{
  "n_layer": 9,
  "d_model": 224,
  "n_experts": 16,
  "experts_per_token": 1,
  "d_expert": 336,
  "d_shared_expert": 0,
  "activation": "swiglu",
  "moe_layers": [1, 2, 3, 4, 5, 6, 7, 8],
  "router_score": "sigmoid",
  "normalize_top_k": false,
  "routed_scale": 2.0,
  "balance_loss": 0.000456,
  "balance_bias": true,
  "router_noise": 0.3,
  "scale_expert_input": true,
  "init_std_router": 0.0206,
  "lr_router": 0.000932,
  "vocab_size": 32000,
  "norm": "layernorm",
  "norm_eps": 1e-06,
  "tie_embeddings": true,
  "optimizer": "soap_variant",
  "lr": 0.00607,
  "batch_tokens": 65536,
  "seq_len": 512,
  "train_tokens": 461900000,
  "steps": 7049,
  "dataset": "wikipedia_en"
}
Below are experts of layer 6 (counted from 0) of a mixture-of-experts language model. Rows are named router (the router's row for the expert), gate (a neuron's input weights, with its number), up (a neuron's input weights, with its number), down (a neuron's output weights, with its number) and show model dimensions 0-223. Each number is 500 + 40 x the weight over its row's rms, rounded and kept within 0 to 999. Numbers have three digits each.
After each expert's rows: a language model's description of what the expert responds to; "comes before" lists some tokens at least twice as common just after its tokens as in all text. This comes from a sample of Wikipedia text that the model never trained on. Tokens count by the router's weight.

# expert 12
router:483467415474519477541543412562592510443511490424539428475519470486516482471539573458473561458464429450528567491584519457478554575525449441418479515545520512533519449523494524539458491479519483508448515479494459505500443494601493426538466476499518468515428527536485418468464553466526534534549543472445457465519476524454513474480456526497477495482504543477447512521510474506539553501521554495459440438491536428564518475510499420483560468592500558478507494552522536482486495556513464412444511469495486491554520553541495478519554505490477545514473562476466442517522481501544444459464487563481469542554497472510534460491497509521423445543544520570489497581549463495501526502544
gate2:442474652451425528489506464522524494415492499505515509568556506528475485463483450457518563400480473511519489535506519525379535510442543462552484527490510506534522510526527533487539501501502556534479480495491439513467548498483499523468500534439473519547611462568551515523537499540476467533562472547429484489464430523488509500521557551438501518496514541438512462468540516542468513470566494414468446482488505443505530519444495503516498557508462462499479519531572639465488586497509464491496564502495525528527527479486464520439449537566523455474511583447490511458460486497513498527424543502460476445470540443524473478503446502512546441515479470548515532538590469496516524492479
up2:468474493519505495502497487495541436440519504458488483530521484519538484500480524545470514435498477553510429541545494561461457531475414490495474521513498511503526544536510490489515435538511466498499532474559421543468506483518515517512540440485547519568478463479552519519440540523541574491517500498498447522509553548490512501591516568457524557684527564524473496496513519459466474459524442477494446450525477490586551431547527465421552553513470464551530547488576545523468476426495434530524560538518457544506504506457527474502502596565503431498533491526510475470540492480419549556540569519555512474472533488459481414522456457519512473480493448515538462486522496494485408413509
down2:562507518479491501532515444428530543500479491528495551491509485477423524461511579496532477528418580546457483517470485489439521465451507441527507431531488519479498472504564501574427557568485441462525540493507509544512533480513420552453511507511585538517498471534460397512549479496506563502534485462471412514539524533545510472420471510514500484501448448483523489502510457516506475536468467522478488543572540486504480497479532489517519508515567590536503505465467542475397441498518569448475528475509549445496453492522459498530498457484454513437552473444558500469549493527399449546544492491513543496519566387508506525527506483427544550451460484537499545495450555524481412433568
Table cells and scores. Tokens inside pipe-delimited tables of election results, race times and medals, plus review-score phrases like Metacritic weighted average, out of 100.
comes before: " |", "|", ")", ":", " 0", " 1"

# expert 15
router:504472544478462542520520556433480483531553430436395512459411522452505508505523521499568494472445507498573473436575552477561480484560520548520524417524497456510448507538575513434502433459469528540490455461479455511434484515485519472548483528538521539595470532586564428502530470498511513432484501462452487487587555509532533453442501512480494473493495466538519558554537509506464537432484506555491465457504468520478519562465467495479495538528505500489468567518398487502518493490465439488536573447529473507461406501483509448457491498447516566545525504506498470504507508452515514508510495553388432551514446462535513506534499541533548483402497505558467542452521534524513483541500
gate0:689545489478502497534543524557526549554543437504534468475440538557540564408500506541509490504449530560510492440513493435584450445492516523554430560503563523514480522500517510481524450514549496456471483506435453533552497574493510481469508554555430437527504505505527514471464548563551490486520507484489476495559532499525490456472494479500597527467537456497463482543502459502511473465512548458533462530472547524569460547493519535486523595464520490518475525422464518525554487441497443466492497511555511555477504470487561508535456460506493525463471525489498535587499435497492555557451510514458547487523548522457475505490505542488565527463465482448537474416512577482576521493460
up0:519528474496462424434459493502567547464525463538493542542542464503481471498506456429468463425496491473467521494533485462431525511442447509498534501471526546466567477510521533495446508467480534495499494485485547407564499437579455508496514523487546528484482453476528475533545436455454508469531533504499485459457471506508536509521483513556671469484461523450451540449531546496520484542460436485524597497507486550490512465422481506558510451479486474549486529566525445517521546529466535533485459464435513506519520487540439505534522629431485447533440471437581473496480561400504562500461441524544536536482475436498512485511509484450466485589491496515484483505492426458522496455504
down0:513495469465484446551529541503511528506494536530553508512560499492487547524466448503508462583500507490509527493525473528491494522450522502497458554394520515517555554511455510548496491461472504531483532454501516508482479512470567492529493503514442545507445492555561443540515481517520527635538524528542501502530557473562472496484481523435517472522554516518527503451514527495546450500420542509469476516501535416468580500493546552522518467473480572481470418438442489500399445500557516496557453519455517518481470447493473535505395449541498569532473539439500502519492526504445458408440429380483460471455512511472497518446505534421506440498502447541615413476523451519507532501484
Blank cells, byte pieces. Empty space cells in election and results tables near Party or Candidate headers, and raw byte fragments of non-Latin characters such as Korean.
comes before: " |", " -", "·", " Candidate", " Team", " %"

# expert 6
router:444480446534466518498500551501509452485532541486475507481501490492454439464553483546490561557450504400481448556491496488539465510515512555468498505563542429521534473579468540478532419494487446485529452487466464481477491530469512498574526482498483407497496484490494576465481521519479600529542484386537496453575575517526489458493469483400510531503569507510453455452425537504558472495435535527456496546531538548451475456549510477513511497508507598463486512497473552544505537559487568492520490525548498415510530517494562507534495504529528442479556465457535530573394510489550440430528551485433531526439500496460508445576490462492491508512516527455460483535531474524499429542521
gate3:466519464635508529580527505503478531494464542483456510507424488458449473464491437566477469553477508471459480571565507495563510442493514487516535520535493495436479542517535466501460481497549472522522473457460434520447565384505454448490554544535449486529482548490484545483498556531512446454441493425500495597530499511500545497428449546469443493466614497460499524490478472466559461499491497511542464527577455520477478498495413481448524458403562508495478499487540503514535593520479550446463541555501465522517456542450534436484488497588483479487543504544504488466492554504512453477478525507448498488496540466499458470573467493458513462562506485503496481425466494530450413525498
up3:478457485584467549572521450431450545508491524435472447585481507511479477479523517570492478512517389494546503481516465587470545516510530523500494502476485445559520477526480539495555518473513512572520499504536468560497498465517457470432473529554496465479493504543447509478544545427463457418564548534491552486474516444511490442483518557460479526528640557460595450499548430561457463500479500545482442460522527459470495515463463464451481500503478518531466487581528502475548448500518509502478503479439481554528502487560532439515586501496501488553545541490490404483498451487533464516572507451497460543460529518500504509505491571528564540518551517482476521493467450485592442573485
down3:389466452537497497558481450534503471478554479494497543447464456509510584565479531521483468421499427529418421495506496560499525512554499513438465493515518537511511529542463533502535520588442467557525498520516422511494516536448448478457536539480472487465502483492538549506461580529548541505435501542550523483470496467446524530494467445432442527516555524531479567494556495478543582506510448518484527529522498559516536504505454561493549499481501532515517464529476542467498531532547474487481494508526535504432458507447511464459517517543487509457517430507583537509612496442503470564558482498517592472497477497490494429520456569485439539534431445520431538471520525524527563566602
Numerals in measurements. Number tokens in tables, statistics and unit conversions, such as 20 kilometers (12 mi), 0.17 km², 826 m.
comes before: " |", "th", ")", ";", " years", "N"

# expert 0
router:458443486460475495450534518521542482539525531508467478511499559489479546455459522484447461503544496534553501477555469541452533481506522470496551436442477431527562508474508460496446487417543461526478506520493541537530553492484512572492477417490506483521501535500452462458509500511514513503454447482591493587496485489399459503533506613501598479451497460575460465449437513487458458497507473536459420469527449490499445549516572553521508532542547468515488533552507467490541517565408502515562514560431541537424547516521581516515502463400552527444527510541484503592435594510489483461513478495504453515498470553510494536605529545467496547475489483470534493476475482531500504514507
gate3:454512446644518481440524404461453531408510478476550501548460485539448460513564532445492484533444525502451509465557489459534474551488442458473513501458482501475481447536577453469399455505497452467504488472554474530496521467478496446556448487500534511545446492527408555482522481520514500497445493504502520548488479504477494443489523499519536425538536492474529460429500462532564498464544508492491592516505543469468542529520524595525491522436489486458426501516444505534504489527531459496500457446503504492488540602507525460519514519570460536545528585514487541584499470445535565492448522505519490460476470551484537512503579466567521517549501586500498478540477489577563527470524
up3:496491510432518472534525510532572482520527524454464570445515499459442453439469526512554531520528491505548454497433509533536498448468566488444429545518519468465474478416508477477455527530489458531547470508505517556499549550486511445526535511518550494466536537452482503532511524576513519511549460493485480395479443432495495587493510487515499498468639548560543540475467539512471481486512508489487438488444538506488491450492524544486529527538498436490477532479471500538453410510476552436517506576532508498485486497495534485450501502423470430490475577463487531541449587569472520533637496557502484469571449551463465498480550471531477466406500489510458456536505492394527514498488
down3:565507508536541538497530508487552505461473470499517478480564549551514501521525544508516453524541487466504527499552389525468535486481520548489580470542478456471544526491517496514529480437486435413443485486460503487503555520502439500501503587459592494521475479529438495447484536559572482512484532525525453452523498507503538518518441562476458574454495488596478497523490527463510405509518557522526421459500451540514519463466424532497490500529481538434545486534546596422494478526480496502477554511569479524471616469538474605486467413499526500458484378517518497474426573481508468543539432478467489497491488486469580475519479543479523483492500443474475461439493485515459465497488
Relational prepositions. Prepositions linking a verb or noun to its object, especially in, of, to, during, through, after, e.g. role in, credited with.
comes before: " the", " a", " his", " their", " this", " be"

# expert 13
router:426459484473501464532475579542568457486498533526547483546449497519504494537511484516522491532512505488450530429513556438485505562529447475465509443500489512564559539516465495516608430584471470490520467544494461498522522512506520578458539533471461551512518476520554484498524578429517485450481535540500491494473525535497439525509478532459524478496520510431454492481450483578412419544493497523480478424526536491532516504544488477510535494497520499595448440524429461432506438477497561541599461456416516481518580453499556518474552444518524512403533586518504481468492540507518480489519460489454510493423475516471526494553453488533485559524522527476433468520489532605416489476510
gate0:696540414519470474495475538518494510523504487489472562467521546513441511507516384551543475495539488444522554478444525483450506451511530542513546500457484537566492601546459446555552506503506533484486468505545471546513470537476540484507436485464445556585524452439479441428439487575474484454559501437503474481514506555456487536502535534448486498482518454529435524519442484500469534504559558480538451500525516439523475502523495483460553517504440590458449505522481546498456501508478518531506432500487456523463535462535527519533557584469536474499530516458465512526499477458507499526441429554554542482466501493490440554487551458548507522495571504517469526530476523539476474469535
up0:517543490490487460484454512448489516575473454499567561473523515476448446482485526499469492465470493434527459504480527508456549511459552458471530551482519529453592525503517513535544505551436463403500461524530560577569541497513465524540449539491523528489458475550449450505528405498464529512522435468485435547483504540489513481514535529485690513468513479486453549510543559509484516459518523447579487514511445551504473519518453457454556589437560565485458509498423555553526481504538447509499528533508515532423503433574510546530521486475581487473505479490450533443524524487491471475451455502551500465496533484481524454487482419533479530549468496439493462492519545503479554496535
down0:511481525488476554492488485534475467472510511542502516461516530523525547510544523464508512609617442458532477432450534558509442546564494505455467491475568550489487514479462531525564440525496423470563577487532434544566506585522527583523572551418493514558520518482464514514526532532508467484549482515553518488506531516457484480550461502466504484575519560547548491542534491449437498466496502514441497509468518526504512501474538519460514478502539432404517484491543535513463511494531473445478507486520499498480489489524537480510404446400475421511371406534578535494531541516409476482473508508466439418560504576494504486531530525511483465510521485458485513505443498507539511473489
Auxiliaries and linking verbs. Verbs was, is, has, been, became, served, plus words right after them, such as also, highly, a, in biographical prose.
comes before: " a", " to", " in", " an", " been", " as"

# expert 11
router:489471494489545451512545484510519460584458550506520490476469517478530500448551510570464484558460556504519482435577496432489520528493517499538536477475524518405452417511450471442478494511450489447497442528477420475485552548534522512476488493483520457449490433506576527470489558511501501510521564484542481518480484601448447549586497486524472540495493473498417536491475520519498424495443475549439524455510549385426431562530504511389486495532488508533537513526523461491528572479495574579470543516483572467501504492518483495474528471510452535494457516480430494516459527482543467445480509546510528531551514517452382476499467587481451504481456514561528496462516530523534429463489
gate3:498508531627452496561530485499483501501484471520487584443531487485512470516444460449601538491488487519423488480525537416508468526533463533523526508577507488509485483498502452488484510538462518491469506501550462505481496550543510520512456514516499524460562487420535463459482477426500527545467500459497520530522471525430475542424555481542489539505553543579503511516540504507468631537476467536469497480490510476452445572460581460527430503527446488457524529512589542520505535530430525499553449516536529475462523568514540554519496455476477463564518568493461501544491382548394515477467540587504519499559454517496482470501451439476569527465511505487477471458476527467557487470569
up3:479524477532455536453573548560494518527477512498505490536523492549566506526453464502425464528509434484530483510535511493506452470521574481491473511481455532539466518451507521492458507466485426513606471529500530496491464476502539498587533479495515486509579474493533524511465545491553459471465484501516433515492473486460438536474522443522458488545697466447505504478434515567550440472556533482545485525520475432552613550491507482504572529502467559498472460508408518464509549481446494453531487564478554497599447472423477467546560539533468488472537416489512481482491521469562519442517484502535499536554493507493507506501501504571586516565447539502492527522469514537483499509459
down3:545546570534468495514465525489499531476431488502466581497484555468418512500468521450520495498493383491528428439464504421566496499487484480490442545503512538569450463559476463521447578509582493527492489532525483495497544427523518502488570608444435508462455422496505479503586491456523495471475470456465550433493491573531517467498467513461480478561497511475499502556514540444562567486531515553439464470478458518510526524449534545541567520533512514387481527479494551515510476488477533509489511490503536538553490503499555446483506522523514538479529472542558521505580484488479478495476507576528557485531569453496467507542500541487482513516499533535545473424491519625535575518425
Headings and bio closers. Section heading markers ==, ===, closing parentheses after lifespan years in bio openings like footballer (1924–2009), and table divider rows.
comes before: "\n", " and", " (", "==", " is", " He"